{
  "n_experts": 8,
  "balance_bias": false,
  "num_attention_heads": 3,
  "norm_eps": 1e-05,
  "rope_theta": 10000.0,
  "qk_norm": false,
  "attn_scale": 0.0884,
  "init": "uniform",
  "init_std_o": 0.00518,
  "beta2": 0.98,
  "weight_decay": 0.1,
  "decay_shape": "linear",
  "train_tokens": 657300000
}
Below are experts of layer 6 (counted from 0) of a mixture-of-experts language model. Rows are named gate (a neuron's input weights, with its number), up (a neuron's input weights, with its number) and show model dimensions 0-255. Each number is 128 + 24 x the weight over its row's rms, rounded and kept within 0 to 255. Numbers have three digits each.
Before each expert's rows: "gets" lists some tokens that make up at least twice as much of what it gets as of all text. This comes from a sample of Wikipedia text that the model never trained on. Tokens count by the router's weight.

# expert 5
gets: " (", "-", "\n", " |\n", "|", ".\n\n"
gate12:159132118135141129164121108136145122095086132121185141148111133098113137118134133126146174117167107097158126103126105100107147115092121118147156100113121153141133142172131126099118113170098106111151123119106112163131144125155141148123146111138158129121089162125141141136116079122055052156116142099118136141142158137098133113126157143115125126165098117185107164118140132126113086130103125117123131137110123113135126084161116128148117103100158112187118189136146170113159126122149111171141142140107143127077140139091095067128133102135079139111133112139124128090119152147074111146181131121127149135101146165107073168143134126116149075090149149100139160102122127125108124125147138146143141106185141140110134130122175119120136128088093123122114172114115131142103146145157130
up12:147164080140113132150127107156117157128114138144117191146115135127112151151120139121155097133125104106147127125115121103153132148130158147090095119164122112162104157101106113111114137094104131116113112153169139139143166125091132158111117109126132155112123165139167152113150110090124166136161058103109098104085111156149124133170131154135129092058181149100129104134098091111120154102144111090089113135161098124124113160120134118168147152158100115144097146121125134117123124087127170139170087139139082131121130131119112122114091153147158131155112112160111166126117135170165118170125121112138119121122097101164105113128122149108189140172138125104098112146152137126155105108133132166094121146090189164091104105150114162103132151118145123145095123096139146120128144152106142
gate13:154159152105105098129140132152101111145134176102183108136156115127135097161156134153172134134111144144152132134100113150141135117158138138115100084171149154116135145109080134108140126205156124147119132139116124103142124139119138155116165169109095098109165117154145144142137105088108137090153109141168142162103124141166123144105147143173137113151110143116153110118162096126129133125112141142131110147128123142128061144179118117126068174069117126182127129106137105134153089150109107130100124115075148156121114157151092119140120077122103112159101122177159159170101118114077111124095132152127179146112133100145107146115140115109119140149101186144136157108116141131133107132125108128149132186133136156105143108140107131123103143101119124138116101118137160120144113104125087
up13:155155173156114118161092124098088097095119118117098118091132166110145135140136162111132122127132172188141089130142149146109124114117134125148111157114102131122105101085151136106114108126100107116159108115111167103116133156105115124163128147148146146107149129132163155118143127128121125136163154175118128160123126139117144120082134125124150125117163082161122134162088128101113128170189169111165119068158104175118098115108137100140178119154133099106148115122146131115112089144129100119172120143115077109136122126120144162132161124118110140101156126155138106116143085158103137101140124120122108133154145112127132143181115157083139093180141123107110113132104154142133148112140126092131144080108154113120125102196172110108131083156134141147134080092109111118098128143165096
gate14:078097109146159160143120108098137162116127124119109163121125146120084135102108119147120066132145083134143156098119136145133150112114124125184120120079161086107093129153168116093138111123166156131133161137115122109082099162132141147133137136134145135145162133126124137078107085113137126121108135118148140120115143083103126114127132122132105123128124145102098165125155161055106150144139117131114128082162162138169129130123109107170095084117108150124128141133058122178160127112152152138110133174105150109117115108131138110138112098165093132106141107101118135128140166155102109120112118149127159116080136140133080143138136104147140101158101140144112097144156134078112124124143138096157141135137132143098117147090120087131097142165165124178156096133152161144103141131062138
up14:094120150120122119122129145098139162136129151112118075145156132136115101113109135124131136112117131121154137110139088122153149150106111134107099097118124182142130115131103120139116130119115119137138114129120133130152176106128135130124143088146125118128110139145104131111125182085113112160163126134109128051096101129104129128168173126146176080127083146133108132088150124147128094105125120162110116115110098093098126101130135143168134077155138123076076161122188104089121135145159145150116094112086132074136104073118147118107099095093101071104135116122109147161167090120131091161102126154139141115121140122146158108149160155104121111116107151128092141120124164088115138144111140136149109149130110114158171139107125184087134145158146134149142105120124117093183133148118088
gate15:126130137125137147062126183140118126147141113082139157124103152119138144128154147091072173141089110125116107157151089130146161130150164189126101110094089088142137120154150100102120117133124113126096102146160094112125133163141101118157083176161097112113128140134109122121124151156123101128150122155119140149112146149149146097137081096150068102130120126090153118121125176125120112184136121073119130142104134123159124117113160131099109154123113120135094081121133105128159119164120138124159168136125122117116091148136166084121092118120141167092078148117121120140135155141141144131153124144123089147119136122150128158089147105171152117115162135153121147148111124132151152135116107165151129077121137130100119147107111125127094160156141093144144064107129155099139132127115180
up15:108142140146194136120133139161156115119124126109147128172118131124095133120141165134145165130102141140071136142097110102122147159112134143140117115078071107120166122127147140175116113092141140143138124130126130095114157149131144143130104127154121104121154134133166119074131107152130144127155117142129107150145153075110121089128104121156126160089116127098126140176128103137145104164106131098157134139127108079121143117142111123084102141117166135144098093108128114114074110142186148090113125106172093129119098118112180119073149121155121107141105139080142127145126145094076108168125096107073147169105140088135167150114093113141150147119083147093115116143170125152112117155135137084150161119148149102117128099159128133124128102084101108113163138169124145105144115138130121

# expert 1
gets: ".", " M", " S", " L", " C", " N"
gate5:097112170136102143126136108152127099105133141135136075104066157152155122172100111097120117105118129110119129160139103158144082108148129101094102125105145123113111093162126101173098127139121152117168122103131138139116149188110123108177127122104127133136100146143135133153149087125156083108134119128133158097122125122165087153179141138081154130117159179117133107131112110141121093123187143114136128111126134116125117190146145144124102132152149143092109107147140131117137107108162125073112131132075119126103129130133129073110118156186140100117125156147100140125119091154125129117119129110113111108156152160067144135111122085160170168168123163149142123143145176105125165110138145135101111174124123130097133142120171106136104132140095150114132143103146101137095095137140096
up5:094070158130132165129106139152121097141145118130094106097128190179116106153119116095160125099175124156068153164148157121094137148105123158143099131174139146146092117119147103163130130117129126127112144111148124172138146147125159122148091134173115124144109128131110116126134137118150117133126121147147119161101102166163186116136135142114168141102137129085145125173112150149087129092133154115125113145120127122071183122123098141155184126128148130118101112129123151134115134137125155118126112064171169084141134132124120126140156080119120145107148100117142125164139125144134081167159148135142107117144105114138138105113147142145142102073127128086066096076137111116125136123089137137138124090132123072122148103141149145163164110143156152120122131128125158143162138125151114
gate6:138088167132108084119134127150142148113183112119132156113090114142174150135123135119123126102145125119137115132160151130126139109132131152136121172150116125115096142090189152102142128160121097121120149104190136101140117151134136078103125142111112126134145134128144133126134089132104102089147144168121154111151096123156073178126148130139145154106166128164098152157115154149118099092146149173156121102139147144152156107141131172078101159092102138115119144099123200122137137175122126116162133134106151128072130158103152121114098134149130083116160132146125129114097124155101144162120178135144131112094149157110134127096095131137119116090121135138124158118146142108143093130099176136167143137155150104131064099112186122122084106131132090129088126109131118128144150141157139
up6:105123127154067120142112127111133093116130146103121078153094112139161130124134103136147122103091130111147167164110114172085133113115169180127121131096132147118133157151123162110158145118145134104118129109119129131131136090150122104083109184128131094116133138150115090133114118097126098122177157163136131160118084068175085151157119122146125143095105103130118121147153112116166125149117134123139125158126133174136136125138134190123102127139116184163139128111128110114119091130141141142184137148157172175148149137115114142136095100115124095144071106101128173134144133151091168117166124118133114103130161096104113147136136137110157149125120120112151149110074110133120138134108134141104117099123105124079086134113127132153108114080176122140131080115116134102149082168150139
gate7:142147102133121081127138070100148103124153141130167142078151132111149125097109133134066110137149108134119131134131107137114152098087129126119170108127164131166144101110126091119118113177126125123155136157152116171107140125132142186124147120071122123152172107124139118162128147120147106092156146184159130127114098140135131152157133106154138153139152136109136116152140149114126144162122188140122094130143077153154089119112162109135130117152139132107178148136154109176145112105150091146112080131121094135102131141129162094147124128119149147176156082163133135138164128123164101143117139085071100131143159205121078136122128123148155128115103113121147140132119134129126094124125101183135146133135117150142105138120146103128153175140132123136140075081110135109096142138127114
up7:138141093151143128116144146116140138121132090134124137111145163167133120097146121113132129094188125087153090129168136139159119122136105085133106085112149158140117171082118169127128081123132143126115166144116129107116129070131119147093153116145082138095146152126082143182121158145146153108123130153119188139143161101095139098123086139131125084119137166129106134109085130080123142134100105124154144099107145145125130165130125121135076108178106106099161124112133116094122136154152082114124124119138109135129113140141112163147147111139114107117167081103139160117126189110116118156155160164129127141091133099122118117128146110117111130142118165106146123171083113129081095124153170123113115119124115104111178154146122209131107109149090134132114135102104123155121131123142145
gate8:117127144130071098130127143115137148073155159126154137116095106100164094116145110176161131120140140132135152151141110133137106108137142152103092129153128139114178153134108123079196155121155111101134149086094140128135120121146129141109121118087120172121178139148165137107110170171151126139131122110137129106132144147145133140137117126150138096138098093124138122107107119110137109150136140075090137078132141134122128108132079160103134159078098091137096128079132143142095126115160164135122160160115111124130112103131166134183140129139145081145126079116106111128129093084117147142156102174116140125137179098114122108118137112102121110153144165116119144099120161131081102141147142141152140146143136138114130144151187156168119167172115120115128107154130138111167112066135155
up8:151131108121129110092115135114123149144157118136122098103123126091116113130116099153094135142146093113141093095121140143155091126118109134109120122101102110108131155112141132042157057141129134163146122145101162121140155136151130127120112135094138140094152149139068133113129143104158141118125144149118147144133097081142166126136086159127139121111124176136128127102095100175141153133138128100132154082116163080112115172169140147122135096191124097104149139103117124134114105146098146099134125164113124181109117154140156119175142116147168136131101120157123152129128149097134108146113137159136110128119078118129112141132123132161150115111115084155171090090098143093143078133168132154112108136151147165128128149179184151114139096121121077192124122100141124117118122124131138

# expert 6
gets: " |", "0", "2", "1", "3", ")"
gate5:135117143131115114146172127112122157131113131131128152134130147116146127129149153155092085146153144151147099124115127099137116124118118111135130178132115129158126159138126164132129113113109150096119148163114134105108106112160157133168103131054113122110084110130123125075174113062120116136145147157095135156103119103141123112118158120096164116111149145130150143093131139132175094136107153139103120109114111127112119155132133155116139143124135121107122090142176122180137114129144144153108062091149102122153135159141137149099140143149115154089181108110111149131124106133139155119135159122062123115099136098116132150103108102168161144131160128151156124116138157153129141166105180144130143135128126090118116156060181072152088133112105105139180135094169115178106142092118126
up5:150114152107132133129150131126137146147159128089083103069133130128143096112100110169144099131086149146101118066108152146157124119097113110099131129090130154092155112090164146112129133147130124134141146096143171095163161100126134155144151107091114118107108097101135113158139121108118140144190141082093126078108124118109150169156141141105128163126134103143145151078158141114138117112134098066172117131153127152155136116113161130107173135143139131139120124112141111167098119080143136151162105117118137132118108140109141099109127126107147168167130134134083093127121117117144099121111182105099134137149129130165106116105106120145161118113152148146089103114152128134104134124078089144111096097167129142133096137139120124169140113133132164103096113113152148148144188116099068
gate6:108122134125118130138125116083174140118157091195126152115168130115140148158140095174148152117133166139115176150144146134095118099103123126125136144105110143076113109142139126132115162106137115128112177132123131068121160122108138092182126110144114177106110146146144136107144121120124104133137099137139149178134152146111132105123203171142139129122133082090181136143109108148088154156160184107129127147134149075116125096164139112144119134115160128160112107175088100127125098130136131122122132139110125135114094156172110107131122107166136153130128136132170102147135123123132137063089141114132082110079126134160088148126144130119164115118126095135137125119132140138164133138101113149125143112129095119150085149081135159115125099183101124099122148127168125125104143135164144
up6:065163118111151100108137119150127138122112121136106158104129078141120140151144111063127131125113118133155116126140119111140141097117116097167121092122090122138125112117147093101115107138123095135094144125163123174119128095107069086150093097158144150160156149155106122149095110124130150164149130113105162104115126065137083126150134128109156113155107098169105091136135096137089133153132122121132122135089121140144120159127091102147132155105106137132116155101134146104155193086121112148159131129114099101159102089130141129153146107168140120109077149128131138132143147118132138124092118190144146131150113107114122154087164190089106120090167089135136112116111130129094146132131135092171105115092127091137137092086111112153138140165127126095102128143110101095134110145132098
gate7:177114095117087155122161106159136111153113141169139073154119107119159165125125164141177139114122139141132137138147147139109152121134126147125126118114125114119111084116107142067133121088144139140147124124124109116163177122131169147141092128112142110137080109088107080171112139101161164159150079130096111141145144093159119122131104124123176078129119125161119090109107082120110121141135142162149130139136105163106134079124160123141096103114137141126087108131087132100136168127106074092137131129113123135154157160104173126142132133132117120107175102151132170106119131159143180140118155123181099157148084117096123102110114174144130112134122162093132088131108133091123146156185089152116148103134139109113164158129130124127124104134106150132118094127130134113095128144111134
up7:158157105138125125169083105158169155101080109106135143137108113121111118129174129149079108124110135154112154138146166124110135130133090147118128151127094067061111115116146126087139087120132150116154123139114130105128129141117173123152139122138180104139105119154139167092072106134141168126098159079154107178167131089149158114144144110159128136144123104147154159143096104155169128105149138153077130155140141117128103138153165093108144170089099105111125115146122132165124094140119102174092121094140127124145133175113148123158111122147150112147117099195151066128102173143132135106137105133130117155148152135125149124102126116125161120137140127111111165142142124129144147078126122126162123109135125102135107133129130111106116139125144109133178145175117111168144108137123153
gate8:136110078087164180160107128126095167125111152094114118098096100128146135111154165139116118090094147152127137141131166178124118151130104128083165123069129136132078114134127172137095133140099203140164147150118147126129101099133129157131136101157148128119116076114114164118094134108128127113105135161155152103116137095127129069113171109115078127133126118166166118098135167157114128099096175132161145110155133151146139160146122146094143112130127093122128111149146103147151137095138089130128159143200124154091121162162109131097128140142108084122172117127112121090091135132156111155153153102151122153138133124102104137161139138078093123154141120117138098116137138126139115119101171136143115099161107125135113105102110169113129117130117148117156118126134123141140153132102149
up8:117105108064121106103121136117143109151114135132111176087155138121100125090160143117119104159147116170109138137143114153083156109100103139130128125174109115049111093124154147137143135194133124099156135156128116099158099134132088161159113141133176138123128122099078146122111136154159123139103103168121118123144105130095120131148117122142082113129127109111152120098110109104149109132112104164126114150174155137141161114124145117153149142117109130115111071090107172098133124131104097174125154132139121126094127140150093121174125164110158116112122127110116147114107143095137108096113108122103146178136153172092135122136100124104112152096139111174116096138137144143155165121114133124129136124059147149088119070105122066115101087124124112106140120101111150122130104106120115

# expert 3
gets: " in", " of", ",", " the", " to", " and"
gate5:119174128170112105110138144136152102144161120098118153111147155134145107150114173073103110145128131168098101144151111167121093183156114127112130124139135141117147130150108129160123135136124121128178118160114172127138150096163161121161103134120096158136119140091138128170116117154125145098129115164143123102152145137160161133155196128103050151094118139103149155107099159118171109109094124130134096095136144132151133154109139109147130165164174115124159128164136099105143141122178115106080089073140154102147112120146150135130100136133122122120103129114122142089107103133151097107118113114136106085108095135123128138119135123132120126064157108128125101145140112108090147107086093100164076104087156151138117143115143099141117120101124115179147126135125101111117124151143103
up5:131127101097170101122083103155130109115108079151116101136126180130111157143111128146149168106171119108122142151148152150125106129171146142118122144096103104122148139120104130141149130120139146131104116115138123132136109148128135127143113167139137148125107140128141144140116149103121145150105101134114108099145115099083090066100117052147153120131141135122145119146096088125178125129100152077153169087131093161114093082091108090151147131100126156129133158136118092160155159141092095054082174118106180123139095151149143162154117113066157110080164147091136116147130147114098129131124078109135148077139100122147144143094131105130137142129134095111141101128128152109093125132133130089109112154105106147122144121101113122128135128129146124142179128092137132122114147112117141
gate6:153128128125148119150148115127142144101097107127111149135099088130142098136145147165081126147109068154101165101123116159100106096127118130115116077089122136169112132188128151097148124130126122078097102144130115154131117127136169114097153131134144141107117147127153134137114115132165107085102146137101107121141113129170124076140153132146141138129143125142093115126130117130179118107153092153132161099125099120113118115136119139103092096084080125160137136127132147146121169089145150120153184179160158139158103128112146078123133111139149084137146118130165117100102177055171094174108170108161155114139111144139119115128107116111136143145153097172116102125115119136144143140150117126129157117130142103111124148120114104152119088132161106143182129148079112127100147100174118
up6:123148121087121122131129114103158155107109133086125133106092131106130114131107081139148155106132150142109148146150109131125130137121134143118094173133141076120165158113121161119116114162150116136116118158163115114102089092103172125134111095103101160120109192177118136122112113136098112136095112145134085115094139175119117172130136080139165116173151126116160093132143159138127116156112068125137136134169126141140122131120118159091124067180116110121115133117111118125143104104189091148146109097136125126135090122110105136086137133139131147166138102105088113078148152147105096138121179122135156080138105105135106080132160132112134117152160139128162141085095156142084139092119136098103113121145142109143144150119138136162140108113135089135127112126135136104170134115175081
gate7:119133158154092152102108146137145138094155111187134124119113119155116107168141142124109128119128130171135125107148157149113120139148112104112163147106145105142102125129110124163148132150117106105126122143098161138114112120171112120113116195125148128127121142129136142151146129144128116138102114137091113126121127101093138103108092142172125129110187102087138098120142117109154115153102114135134133147142150112121141123059169093127133092133158103096166120111092121106112133144142110130120135085092141161129159104139141142184089148098099186130139089130094152101141176128113131136136156178101065133168137110126104149153153076129146147130172182111100160121115116082090141161156096101123120127128150108079103101103134122136150098128153130128165150139122151139105133064159137
up7:136113168128102116128092138161129139081125138129125094165128118115106120157115132117107161155114125159127158149137093146140121103161139111091120111126120085146148121105113173150134123104154130129137112153113131139095136093100130177162121166156111157126140113097075129131147149151122118120080123122147154141138163123107143097071092125139147142095124134152099127120107133121130136124090129139112114114151130088114161130123078122133142141092148117145138101114122101168067151116126121101149153113106057129116185110140140155138102145122125126159138143135132167127158130129130116144130102114123103164135142129181171173097111064140151143129171171116142083053092151148130145099157088108158105119142147117122129139131118107162164068117125100086102096130109139115129118125120163
gate8:170123149153178124165163134118110097139107107121085134123123110132082134101113086146124100138143136126091152105178132061139148153131160101135122138151088140117104142144126104141084154119129125150121118173130101122131148169074134123124130111086137104116161128160124171091100119123170160141106129147053178153087128130123110147126151136143115146114099151147112166118099105132145138121164110132116118117139183143160123107094116126106116105144159119093129156121103158117169095162124088117156135139129124169141105153170095087112124145111161174106131132106127134164138149135095111141132167149148156118136122136119130148136128156122155123148136074156107139096166118127109145147130168105140143174177129128144117147167130126134116168090149117114134101176137112118103143141138105
up8:109092169112166142154144119142116121122174095153152161095084074079168146129096167114169123116154107109145144146176126107109156141109144142132099150123125119123140123144174155132091097107097163122100138139166125127138106079109121116092094146112064159127097141133101109090092154084130092088097123139120139137157140140158110156139153136118113100150146152113158133141144126151147119127122142142141106135155131131140114075140126146148117126131137157148085114132161153125092154155117126140134127104135144146082133125110121147150117157154136151139178097115108081105087133156118108130142144110137096159113144092123110140152154127104131170116089096066120113120120171089126104103159131111142119119095094097108133162109129154135172140114072107118093128105106114127124092126142132

# expert 0
gets: " ", "–", "201", "200", "202", "199"
gate12:107113158119140152150143140097108145071126152095119064117154083187151163172135149145115150139195138141096165135094124120132104144155123171144118147121124132077148126127091110126125159142138103124130119133137153104125153080124127113136148183141139126117150103119093120168112093093127097089140117143097180119089143112135162097094148149134154114122089117115111157169121104100124123100135112116142124116163106112146163143103119166110120086101155162170147119120129086136121098127087168171127121152137097115126125134155101133151126162150118146160109103104135144124171127122119139142139146134148143097125121126125138103114165149138139145114104157152161159133128132098139122100133084120123079141142108088112154136127179127110133116124099108115147171142125137112055116108167143
up12:131124094116134137150141137107127144122142133136114180103152171122106132149129088087105111118120141126105145147137143128151205152148105138158147146161144084145150149150094136164141167127120116113171123104167108129077165137172146123126114076171130138154123129097139153126130127098144118168170096125149137134128117122153118138154138088174114118102133153103147125127132154158128148116129113115137093086140135131148149090160116140125138106098129091099145172087157162117116136161074089122191145145112116125133106068136101121135104148157127152150137107110124124090124170118160128121145100133102105117144096178123085148112132142106124135116159109111151121114128117144101149129113127165133146119170130133128102180102142065157158160141173115142128131152086180133140156123135131
gate13:139138142108163150098159123100132155091099119133047077132104125156136136088144127131127120100157158139139128140158136128089156126134136130146128113154138132112135129102160161122132158089147116081089156144121101131133120093173171140117130157094111122132096091143076147155112123117141097129122164117117130125140115150115122157128163140166092140166133124113142148108152150145126144111121140146108156122135143098156142089166102127130174146157098109123151120119112141166133131151117144122086136125126139113148205138090112118145170145166139135149116133163143155084166113168080133139156168172119151112067142146124151126091171134134149157102134151092116142119114130172128143145178118106144153109175106145120152151115152145128160146172097147153095129125109137127164144102114125
up13:098141137125074116127130122138158099191130139145097119109098142110139137134133141139135117127127129112114189101162109151079126102138118130110120062126174110143125114114141125066114102094135129120133110136157103131106166131175114131124096150153114111134122158146093110145106119157132114104096127105097084133112103132091111120123129150150186153135110124124129138171123115112094131122116126149139123123123127116133120136090079137087109114144151086130139091112149103147116087193159156151122122144153129141137148100120134134115108123114121148109120162154145142161117130148098130183172115093115135122157131094128181147138180158135104107112156141085133157072117131156078141156148130120065147114117091157116160141126094101111155098139182105129096104127107096126099135146135142
gate14:122153140150146137104118119091128104107110115088134145141162151158139106119154080157143129083120165137087096130136187175096179146061163102110106105117111157104145120093087141180127126149115115144138134108116143119134129134151122128145140138135129134114114112155120126152144104158146124144125124126164145120149132131112138144134143175147107115150152114138108117137127132121148100085115152167138112180115151126132062125098117111104122137141146159124152112135161102084195130138097149174172144092109132117129124161163100113169093147141134146134088127163145115115143088094136132112137152087149170098108107137133119084156137175138155132084167107166129145125106110124148132086151146108112119139111155122133166132167148157153112118097126115128129112131136076118103089085147131
up14:142118158113145117114119165107115130111127156165093102157088086073180168090142126150157121147139094077110135120086127123134140127167119102136120141123120133079120151137133129136132136146103108147124103105139147131126142128093093113110129100178126130124169097138129078122102131093138107141143131095115142153128158119098143128130107138156117120102096171104089148116105121188109103132137125078135088102171108117129126136134091126149152143124122143136157131127129095164111114134133161165167060097118107162129194085123160145122120130117117110110076134085125098107111104157138126142141118087135164112137138114044130138130125184160118120105124163142137145125136126152093111098146146161153142086137143110111161094123115115126127123114113133133114130159124140130119112121189119
gate15:154120122117149105123101144190099134126091107135140199133131124160123108136106102148160100155082133198161151128166141176131070125125153169150105137144167177141150154168155088146130134116143108110147192102086118152152124161140111170147113115146117105140147156123140114118131092126163138138149127095112111125138132135133121147177118134130132134104122142134109148168124127131134102112093121138127161112193127139094143115085174105118132117152113150144153163146097134131124108149103108146130143132146140149146093103100128143159135095095136128105139075140096098127115126163095136130118114125133139128135120143093148118142170079157111150123108140154144141109128114144153123147156114127120135183145179120119105169142134114101116136157113107144104068150113078113116126138141094
up15:090103145153126133115117108087153144121134143149099096138119140129166173150135154098136108137137132081098138091103124129125133130149114082056120152123112087114134127157145124133161086123089116094140116150154148166156106105107129132125146151158090145154064112116101129133099130172115137140148140124120104137135129107124161149153146134166105155184119166105168119117118132152116123140112163115095115106139142136149134129093123189116119139101156125107111140144095090115130115056114113155144132171096119112152128161109112100092164178132137129123088117154139129123079109110133183119102146105139133111075121137107135143100113146127097126122167125110129180157154143157133121138168122123107106085131095130109135113122169125168176117116123158105185128124149134154139146138136137

# expert 7
gets: "er", "in", "on", "en", "an", "ar"
gate12:129115087153149088109138124119102123075162129091195160194114144088111165161143104146135103120138108126100174115119128079136092166164162134173157108151094139120197099127116127127087153116093133152122198144136127107108162137136078134112123093137136148152147116157102123164105117139124129151149125129142127127090116197089109132111117135114143088120129118141117129159150119110148157126138136139146107132116159139159131111125138142128131119109120122159128148115107078081127137116143177161167150078147086147083090120105124151161129115162125129120084156161149134131122107098139138131132110106122126089145124113148178147114136140098139078116130081129129125126128122141143133103130141142126097096143124124145123089120155117114102103123152113096151150102142126113153119125099134
up12:060116150147110166143127108115126123123149136122104131122113109147120101098153158136147123123156125112103137101094091148131110108116141185168164078122110150096102096092142109150166103113128093137099114115159089156110142123160158135146127114138137072124144125150126118076095139102103087131126149115131136118161145106119125153130187121140147112102137105120142115123119135151134139176138146117149166110159111122115124141122086078143131109128110180168111111091082146111083124165169168136123088133170129122151135143150162128111142163138076096148110123100095156123140113116145129114115148113147121137150148160132114153141134078139139131172094105082129156130172122129111162115106110130110110151133114114147085069143160154131129134121117094083118081120104139122137122086101145
gate13:114127104183131087119151132126119095133127125142122086144139151137116134131108151103137153119124161132128077117134094107133181125149151141174125111130160073105151150076180105111128111133103116144115105117101114170134139160123117098106110114125112111139084084114184109143124159156152107111147114137188104160151111109088158131068107126127085152129125125144118104143147124153100107082127102156130128108148122128130146140162146136127151111096147142162098112143105124185144091089129159181131115124120139113109134090120065096125146103160093140101175140116135162125120106123149123078162146109106150119089108103116165138122174122133099137180123124148128138124124102127137103110138109122116121065124141127169116148090135128105107115118149110125133127069131153106117146128139105
up13:080124086124114114131150175136155097164164094168140120159137132140150134152105123126145129098143134145177101122142106157121167100109109132119126133111132127108137131052095149159083120085089119078125121217135147158150105126146121151128145091123141161107128114119120130124134122169133127143133102119102105156141070144121143140124085163114118131140131131154124169147105150142122131112121106112142114101111168115126125146091156155111087128141150135129146148088101157144141154151140151187121124104142097140173124129112156132183118096116109131091149119129115103106199129121104159154100128138137114095150078114148137129108142108128142127110164111113155141113119105120144119129134108157103137117127121121120087121107128128094173124127108125097142141110062140102110142145197119
gate14:109085119104107125106095133103155125095170136140106110215160142151101148169173115155132143157112121089147092108086143134105117161138105155099139135127115093129127129144116130095170123152148112145141147099110082100146133125132124121106127089110152106134125152181180100119136131108110130093122187135118095133142119182128135152136137106110157107171167156156122159100116124176144160146093133161111158147140148161154132078125131115108131125087109145117145129131112120127170188102127132132146166136142133112125098139132109128102124117143142117118143124122136081138139105140101110133116148135150136152174118100106120131116119104090111112165158094136131112153083144089155086133149149117134164106112121115115089131140120132140145141084122101127143113124162106095079116097113070
up14:137110179169120187099173131155110131145120148134113102095129112115149112125159206135097117114108150146114110118108150113177148123120128115158127114140144099092121111114113111160118125139068120115142109140139099123141095105107115126122151147183116130171127103102090113135118138104141147134107126139154122130144095146201093181133136146099115171138140166096118131134179174122127113098163142150125114136122082125117130096167104119146131151126146143108128101142170137113098116114140125143168126091178119131121113137166151135125147140130104137165120094135145113132156139116086146158108167144096163134107100092181143119130112144197131131152096154167112138139079157109165147103128110131126165112136120120109151121126115136146120083137162153136084159157141130148126121130148149
gate15:110113148128121131117099102150100123158138161109096135165120133080122104090116111118139100087155136137127138113168132106137113124112138135124131082097090106149173166076146143136164138135114088102168121124157118169123151112174130163097158094194133076131148121123117114092127134116158155147120101126132121148131136148138104142091110147152125124076165160117138151104122127122141188124122101099136140126152106127128136110155142160103130115152117121094176079134140139129088147197123135106149115127140134120094098139117104127103118135128125121085103146110118160164121163149108134123120123096104130093141146140106121156142145109117132091125048124088100092111110109103153157157127189107128140150126137101147142121093132130126077143162125096125134142122077114149157131124119087
up15:123161220133136117146114108151104093139126174147137101178116111137135125109168149139122105099146132149129101071125179107129105093154178113128144119128136118117137149089096096165101163126106124155147144135150135153156166136126120159131141145138143149127114130135143124130120120126108162147172083145098132022139140135123161125131123125136101115101139149128118144125092151123093137130080158155147133138171073136097146104137152105129138104114153114121158181125151131127191131113126115127105137138100118141084117123087121142119103120082128129093109148135150128116130147136124101117136174124169145124133081117110119127128100108128136146118106143162150091150127165154128130106154165131140116133140093128090117088086135150181161132155115103119131146105121113102116111151100125